python train.py --n_layer=9 --d_shared_expert=128 --router_score="sigmoid" --normalize_top_k=true --router_noise=0.3 --lr_router=0.000748 --optimizer="adam_variant" --grad_clip=1.0 --seq_len=1024
Below are experts of layer 4 (counted from 0) of a mixture-of-experts language model. Rows are named router (the router's row for the expert) and show model dimensions 0-79. Each number is 128 + 24 x the weight over its row's rms, rounded and kept within 0 to 255. Numbers have three digits each.
After each expert's rows: "gets" lists some tokens that make up at least twice as much of what it gets as of all text; "comes before" lists some tokens at least twice as common just after its tokens as in all text. This comes from a sample of Wikipedia text that the model never trained on. Tokens count by the router's weight.

# expert 58
router:149137144110153133128140129085134163117139108134112157136129111141166169104142111103101103109118108124159142086143137188111114131155153071160148123124120088136137072107104097123107122087149143113096152127143134135116164125157123127142132128
gets: " |", " after", " before", " under", ".", " over"
comes before: " ", " the", " −", " to", "6", "3"

# expert 67
router:143085182132159134142196112118092150145150112113135091130137132131116124104126106112085127130128108156153157086136178162116140086151111080109154116147111127131131082130118101122134150115140106145094160148142151133173141144146102122100181131
gets: "-", "\n", ")\n", ";\n", ".\n", " Binomial"
comes before: "-", " •", "°N", " Born", " Country", "°W"

# expert 47
router:084098103143133153157139148145106123125121118139108128154115122128160143151127074133074053080132159122139122090114145166146108146094139095180105115121102079154126140109112133146101128152120126114140103135114153166118156195143136120172117141
gets: ")", "′", "}", "\"", " •", "″N"
comes before: " |", " is", " |\n", ":", " –", " ("

# expert 80
router:087107179133152145189170130136124180110119103130146101139149100133133164139150095112100098093110102066102135122103127141099149134087145093093140121113099102108102106147067144127134132089139141103140153136117149121115126181140141133140151138
gets: "2", "1", "3", "5", "4", "0"
comes before: "0", "9", "–", "th", "5", "."

# expert 86
router:102154132098155117150142131135104172132128094112135105177172129127111130115111091113126116086155126127117097136112129128113127132106157097115150098146126098097125108127111155108126178142113098129111129149137123123110137129171144161103110111
gets: "1", "-", "2", "=", "3", "4"
comes before: "0", "9", ".", "2", "1", "3"

# expert 71
router:125135188114118148136142147109099124120120132140125073126144111161148185119118117125090123086117100128145148108169097170088108142122181121108134117119135155114134100132103115119129138108102108097106146095157174132122150139133123154140149123
gets: " as", " used", " released", " known", "ed", " made"
comes before: " by", " to", " in", " as", " on", " for"

# expert 90
router:091146115137185115128119173131135147110136096116152096118155118122125163126147057115129080118139098108126150136117147151116136164141141109094129124141113105155123094134114110132159136105145091118111120115140173114158122147164129133097108158
gets: ".", "°", ").", " .", ".A", ".D"
comes before: "5", " The", "7", "4", "0", "8"

# expert 94
router:119121167102162142187178163134111140104134096155124108158113089108135145138166095127129086127149136129131161095145144107098136110143133080128151152114115114115116083132103130091103147115115088094146134150122165111157157112141105151136087117
gets: " also", "5", "0", "6", "7", "4"
comes before: " |", ".", "0", "2", "5", "}"

# expert 60
router:114119148097141147174121149130113102138161135143150128118166096130108143100149123165119094123139122142118116103139136127141141112124162093148162144152106157156132116139107103150111136132101102112109089157149117160129125134116104149155117141
gets: " ", " this", " This", " there", " such", " It"
comes before: "1", "2", " is", "9", " was", " time"

# expert 16
router:090115115148141119150152110135166155144146138151117108153174128123149169131130109157126128111131084123131133142113117162106104168109136102154125130160137116097113128107129156139084146109150079076110106152129182133123159123139092116170154128
gets: "0", " km", "%", " m", "5", "8"
comes before: " |", " (", "%", " km", " |\n", ")"

# expert 91
router:136129145154120147145152122133137137104125123143172161143151084089142147085116098166139134127124081138140126095116172137087126158113153153158146149126127099128140143140085116130118138099098162115119167111139173106143121155116130105111141143
gets: " ", "0", " —", "/a", "/A", " Yes"
comes before: "1", " |", " |\n", "2", "0", "3"

# expert 77
router:100136137125121135144160148157084173140092122112101105132144114144104155113106070104108130136135125113127157087121157195109089143138162142134123116136137145096111076146095102142131160116099132088120141155172150131151109132100110143126123168
gets: "\n", " /", ")\n", " JPL", " MPC", " vocals"
comes before: "-", "\n", " |\n", " |", " (", ")\n"

# expert 78
router:117127142106125119155142129128111121104132132113168104162144114141136185082102129117115097125128116129144153098156099176065145131093139093115134126106106088106119100132092132128078149088109138109082124200110135120127123143157114151129092110
gets: " |", " –", " -", ";", ").", ":"
comes before: " ", " \"", " Kitt", " Socorro", " -", " JPL"

# expert 35
router:119098141138139130135151158110085128116095128151169101107133099112107167163137093123075112138134091095126138100136113167114103151112146117143160139176116130102165112125114145132078150140145094096140103117118132142152160120165158125134142143
gets: "0", "5", "7", "6", "4", "8"
comes before: " |", " |\n", "%", "0", ".", " m"

# expert 63
router:143105167087130151128128155119112124125130107110116114159134114139141136105122087136104142113108148115145172125112111137165093128097160106159143082093079145108114096143104088162122132140133133107125133172092155087174152108143162165097136116
gets: " \"", "==\n", "==\n\n", "===\n", " ==\n", "===\n\n"
comes before: "==\n", "==\n\n", " ==\n", "The", "===\n", "===\n\n"

# expert 49
router:142109130134160155138171140154105120085131140133118114141159125138125187115142102126126090107125121106139113115096132153124121123122194076117133135158123128128134082110099118121134170131088125122131130145148157110149128115129141122129108117
gets: "\n", "-", " |\n", ")\n", "|", ".\n"
comes before: "-", "|", "   ", " House", " The", "     "

# expert 83
router:156169111173204140150137131100115112113136110135142153159095092126124141148152109143127099115161101113115152110137120160107157120130137113114147125182117130125095092142099130127156140143133120112093112143108150135134138125125141083166124132
gets: " he", " He", " it", " It", " who", " she"
comes before: " was", " is", " had", " has", " also", " were"

# expert 66
router:098159125151137156194126144118127170135111118107087125126158127133153127146130133107093075119127098131129155110140110129104094148118156117107119100147134144104108108136082120165099145133131161076106095159106142134157132103161123142161134126
gets: " October", " September", " March", " August", " May", " July"
comes before: " ", " |", " |\n", ";", " ·", "/A"

# expert 7
router:137138122111125105140136156154108160130099117135143122120143095129137157121096138138102111105096102101136151125141144139112095117141146115099152103140131155132119091111125142141123150125130139078088121143150152139120110175141125110147153163
gets: " |", ";", ");", "\";", "atus", "ensis"
comes before: " ", " —", " Nominated", " ·", " No", " W"

# expert 3
router:070121134125136107185164121130115141128113102156137153165148100127116147126096090134131094112135101112160136122137151112104107131135140117133129132179095124154131117106101109101134149129167115109112104150155145138133143164144134120119121145
gets: " of", " in", " for", " at", " from", " de"
comes before: " the", " a", " this", " his", " New", " Representatives"

# expert 46
router:113091134142144144139180091107092104125140096155126098125149117115124155080111087146074087088100090116108103107133120098098110140130195113138146104140140114129140090115126117143096133084160108111092107121175126137188124141155145098130151126
gets: " in", " on", " the", " at", " during", " In"
comes before: " the", " ", " a", " his", " July", " their"

# expert 17
router:107124161124139102169138147129107112124099098129132158136136133150136152102164074115069088129094079110124148128114131160094077137095120085127134096142120154164134120118104109125119155116115155106139126134134114119133129151125101117147127132
gets: ",", " County", " York", " City", " London", " California"
comes before: ",", "\n", ".", ".\n\n", " and", "\n\n"

# expert 52
router:103117158110199127165155167140091150152110105128107116128130094121145160113140106111110107134129109099147133109117135136104107106122182150129137119130106127121124086138105133149134140115137104104128151157144162098156139146133129139122165134
gets: "6", "5", "7", "4", "8", "9"
comes before: "0", ".", "9", "–", "8", "5"

# expert 70
router:102105154125137154171138136135138182121148104109116127123107111125193135106165097101136143093145112103127180097147111109138121103091109127092094112098108111140139135115101136113122191139103121073089136147125155130143173132122158124130116124
gets: ":", " by", " name", " Genus", " Country", "):"
comes before: ":", " by", " UTC", " Animalia", "(s", " United"

# expert 42
router:146103121085161186159153153165076117137128129117134114126132135138140114142141078116114120141104097102102104131134106141110115121153144126122111147085145137098135094115062180162113138134106112093116149112165160096117117108140144085122096131
gets: " was", " is", " were", " are", " had", " be"
comes before: " a", " been", " not", " an", " also", " the"

# expert 79
router:103128131136104164137098122164103146138126137112141108103122081123163126148109122135120109126101121089165157125128154132141136114128133113145153133136123140163113137121136121134061144085115141095076133162124161121122129171117153167087108140
gets: " to", " with", " for", " into", " of", " from"
comes before: " the", " a", " be", " his", " their", " an"

# expert 14
router:139129139145107171141125101128129113155139131135129123186138109134139173122145085112150076143141100091122096106113138144117098152136140116155154103127131099123098113148117111146103121130139083116102140141182143153151131168121113133117112121
gets: " (", "|", "born", "(", " [", "°N"
comes before: " ", "1", "born", "2", "age", "aged"

# expert 93
router:122137152130148118134178130134115136115137129090121104134146095123139138116122082118095123097105136124129129109149137206158137115130195125125128149114121124142111083158084129124113133118096148070085119128139167158140116103120161142140118128
gets: " |", ";", " -", ".", " MF", " –"
comes before: " ", " \"", " MF", " +", " DF", " Republican"

# expert 75
router:049144139134095096151151167157106148117106114109106103151154099112140166145136086114136127083092110138115111097123133120130117134140141111133116108125146105122121079124097125113108110119110124112105111149151136158145110119148117133139118123
gets: "0", " when", " as", " $", " -", " –"
comes before: " |", "–", " |\n", ";", "3", " \\"

# expert 8
router:139123128154148125145112124135096106107114130130132143129148118127143143082133124141073116120136072115123095112114101148103118155182176111123142122121145142129154115146105088118083141099150127076118114138113157133132108153153157137145126145
gets: " |", ",", ";", " —", " —;", " –"
comes before: " ", " —", " —;", " W", " A", " October"

# expert 73
router:140124133113143090196164111138086136112152108111153093147141121111091120108133120135122102087153095133112120123126156164090097096096165135136158134120165173146143116080120140116126141126151186111087103169129133106143118184141094155116148124
gets: " In", "In", " of", " the", "On", " After"
comes before: " the", " ", " a", " his", " this", " to"

# expert 26
router:135116183171134118131132136138094120123082112135110150124164144140134155099107098100144111083124126096151150118135128145090092157101150109155132108112094114127114069125075127086121130090097129095115111140125146162129127130132131117135129108
gets: ",", "),", "\",", ".,", " ,", ",\""
comes before: " and", " which", " but", " a", " who", " where"

# expert 12
router:147100108156146125152137122127110128126122120110101119164107088142130190105160122137103099088132109096141100094117124132138151131136143130136134122138121109086142120131103120128109175101122112077084118169134135134123166131162124142118168179
gets: " by", " from", "-", " including", " as", "',"
comes before: " the", " a", " his", " USA", " an", " her"

# expert 25
router:145095152141139139123116129089129112103157143122117122115121136202116167115137128118071139133128078125144157107103125103131157144124167082122157130149127107110131096090089119108101095114097101145125167161107139128137144120138153155168155089
gets: ";", ":", " including", " from", " between", " since"
comes before: " ", " the", " \"", " a", " The", " it"

# expert 33
router:135122138136183169145138143090130135128148098100142139155145104169142154111119073108135079102106075135140152145119132151096156161142126118128136138135134076128143110131128097133102135151094100110092116143144151122158146115157154137130165143
gets: ".", ".\n\n", ".\n", ").", "\".", ".\""
comes before: " The", " He", " In", "==", " It", " This"

# expert 50
router:121131145117139161155193122108087122109121137153103111112180112123125122097127075071107141132110120095172149122123151164105112150140143135130148092117136125107116112090091123162100081145151138120086135126152150146138153134136106139106144151
gets: " |", ";", " %", "See", " Votes", " ·"
comes before: " |", " |\n", " %", " MPC", " JPL", " also"

# expert 76
router:137113149139146107128149120128095136111140114165111150123195123142144165092155113117113127108162112114105141135114086149117113138102099066119199137126133093155158104107076153115084152099109136114092156120121153151106143133164180113147142140
gets: ",", "),", "\",", ",\"", ".,", " ,"
comes before: " and", " the", " he", " but", " which", " including"

# expert 21
router:081134133133094132171151121128126145120102135115132097134112075125125155112137113152097126137109112080146127112150160155134132122093154084106152147125134145128133093109103145164125154109113151100102099135159135157121124146129135134100127124
gets: " |", ";", "R", "x", " m", "b"
comes before: " ", " —", " +", " \"", " −", " A"

# expert 62
router:086098130129150108177134146147096147139138098134167111128138094149149156100153112136091100103143118130113157103099115136109118097139139143117159130135105101181115120104082131112128146100145088108142139152138144152126133098135143123094102130
gets: "1", "2", " Stri"
comes before: "9", "0", "8", "7", "6", "5"

# expert 24
router:137120162103136153164145110105128109153117133113125119124147117115130144124129057136124126111140124103118141117147114113135140141127172147149126136149094136084118076164123174153080136144143129074094087180112131130160127148176115127098130154
gets: ".\n\n", "\n\n", "==", "===", " |\n\n", "==\n"
comes before: "==", "===", "The", "=", "In", "On"

# expert 87
router:061135137112138145166122146120147128114109124133140146131147117137125154099136091128093104113115090115114130087124125165135147126086169110135142119141144107156108115097099109106111155122134137088127136146131144157164121135124158101168138124
gets: " years", " time", " season", " year", " died", " day"
comes before: ",", " of", ".", " in", ".\n\n", " with"

# expert 27
router:082115160138185142155155149136126147114152124126150095130121121126106134127101135146107097139181125145154153081109122134146086167128123092167171144119092149163092111143122146111162171154121128083105100171148134125158143101121141114097089136
gets: " |\n", "|", "\n", "|---|---|---|---|---|\n", "|---|---|---|---|\n", "|---|---|---|\n"
comes before: "|", " ", "|---|---|---|---|---|---|\n", "|---|---|---|---|---|\n", "|---|---|---|\n", "|---|---|---|---|\n"

# expert 85
router:135105164143187141179156130137125161149132106112108121102157112138145182110188078092086088113117096110133144096107104137119099157128147154103162097103123130130104083145123152149103130118146123102157171128153154136155142115118147121163139136
gets: "3", "2", "1", "4", "7", "6"
comes before: " |", ",", ";", " |\n", "0", "4"

# expert 44
router:095143121119146127142149146139103156121170105123138166137115119154196122112102107143140094101152135105143112120126154179098129132161178132119147106119131102146137094100123139137111116139090166141092138139123136158105174139165134118148136144
gets: "0", "1", "2", "9", "8", "7"
comes before: "5", "6", "4", "8", "3", "7"

# expert 38
router:148116120150108167131117156093111152156109122113129111130146103150125144109123090123100141128107094126138116103121117138121117132118167113136131132102136137102102096140102131140095141114128103074082119135132144125132116125162108136116158108
gets: "%", "–", " out", " in", " /", " up"
comes before: " |", " the", " to", " |\n", "%", " /"

# expert 9
router:144145126106157129145125122128127127152146105118133112131141129151153145097122115152097077136152144128120105099139166129115118127087157046122133115152108115139132095138110107110084142120150123107121137175141178137183079157193116121113130132
gets: "9", "0", "8", "th", "st", " nineteenth"
comes before: "1", "0", "2", "9", "8", "7"

# expert 88
router:116156126126114122137128116130106141106129133113131092149126125143154121076137078141120135119103110110149137066115112150149124103136149141110118157152117133102140135144117132120145149122106134101064136156139156143158117172168150093144154152
gets: " ", " |", "\n", " –", ":", " -"
comes before: "1", "2", "3", " ", " -", "-"

# expert 5
router:112131157110098119138144122143095127124170096189122126134160089138099144134091128123106124113141137143138124098116097144103135123123145120102197145124101119148141067117121105111103118129116088125079138159126171099121141141139118095101144142
gets: " ", "–", " #", " ", " §"
comes before: "1", "2", "3", "4", "5", "6"

# expert 19
router:130153124139167130171162119100105086135129099128126130114151102120175127138113121071085109137143112121115149096122151176121117110120146166129160147110151111098089101142059138093133134144103119102119160104118130121122150101134140125115152116
gets: " born", ":", " Location", " located", " Born", " based"
comes before: ":", " in", " to", " of", " on", " by"

# expert 59
router:107113176097128139152153115140088156108110130162126128125156104128138149123115090100117112105138144132126138088143133106114097098114129100140121147140102097132133106113133136108092143152081085104086120138143164136173104126115111131132105112
gets: "5", "6", "4", "8", "3", "7"
comes before: ",", "–", " |", ")\n", "),", ")"

# expert 37
router:108105145127109112154174167150131152121147133118105093110150100091110154120175076143104149130115112088149095127115124158080112135141140095127156095092157117077131079132114112082134123129138134117130108175124150111147145137117114102124135144
gets: " of", " two", " other", "0", " three", " more"
comes before: "0", " years", " of", " than", "-year", " months"

# expert 0
router:127137121145165147143122119130079094153118081126097125109154085122177173123107106103092093090109114139141137099110129162155103120121165095108150112131121112151149081111067085112079098157106117089108139137139132145140144159135125095103085129
gets: "\"", ")", " University", " Cup", " School", " Award"
comes before: " (", " |", ",", "\n", " of", " in"

# expert 2
router:159111130155141157170155128129105137148128091104120141163122109146127174130120138144108122134143113128145143127148140149088133104132158065140134114106119121108110096138057097115112170080117134124077138163121160168146160186118135173123095155
gets: " and", " that", " for", " of", " but", " with"
comes before: " the", " a", " his", " it", " he", " its"

# expert 40
router:093109138117156140158162144134099146115106081120135094136123105121149134114139069147082107098116111076119121121133112141140123129122175094139147128136109166111143079108075152123133159121117122114114127122121144083126140158147146112121119102
gets: "2", "3", "4", "1", "5", "6"
comes before: " |", "0", "–", ".", "9", "5"

# expert 4
router:110112135144142125156156150101119112144106113144134112137103105111118152114121072124085108132138122136150142105135117157101142113106135111129120094136114135107102123123103151122143117102134138094085121159112147128160166127131098100145105171
gets: " as", " which", " that", " with", " where", ","
comes before: " a", " he", " the", " well", " they", " as"

# expert 23
router:153139170144127115148188139146123134146115123106089081153137098109137175114135093089116112110122121096121146111141142120078130127164114139133122146146141132125133092155107109128131121126175147122133087121106132132174153143119132103134152145
gets: " ", " |", "1", "3", "4", "2"
comes before: ".", "1", "3", "°", "4", "′"

# expert 43
router:097156140100115129188097140108111149089107142102117124140144106109114137111114096119139091109157096108129114103186124142107130137125134121127149143081144120100116114129088123146113090074149120082114098123116160128142143120123125158102132125
gets: "–", ",", ":", "°", "-", "/"
comes before: " ", "1", "2", "0", "3", "4"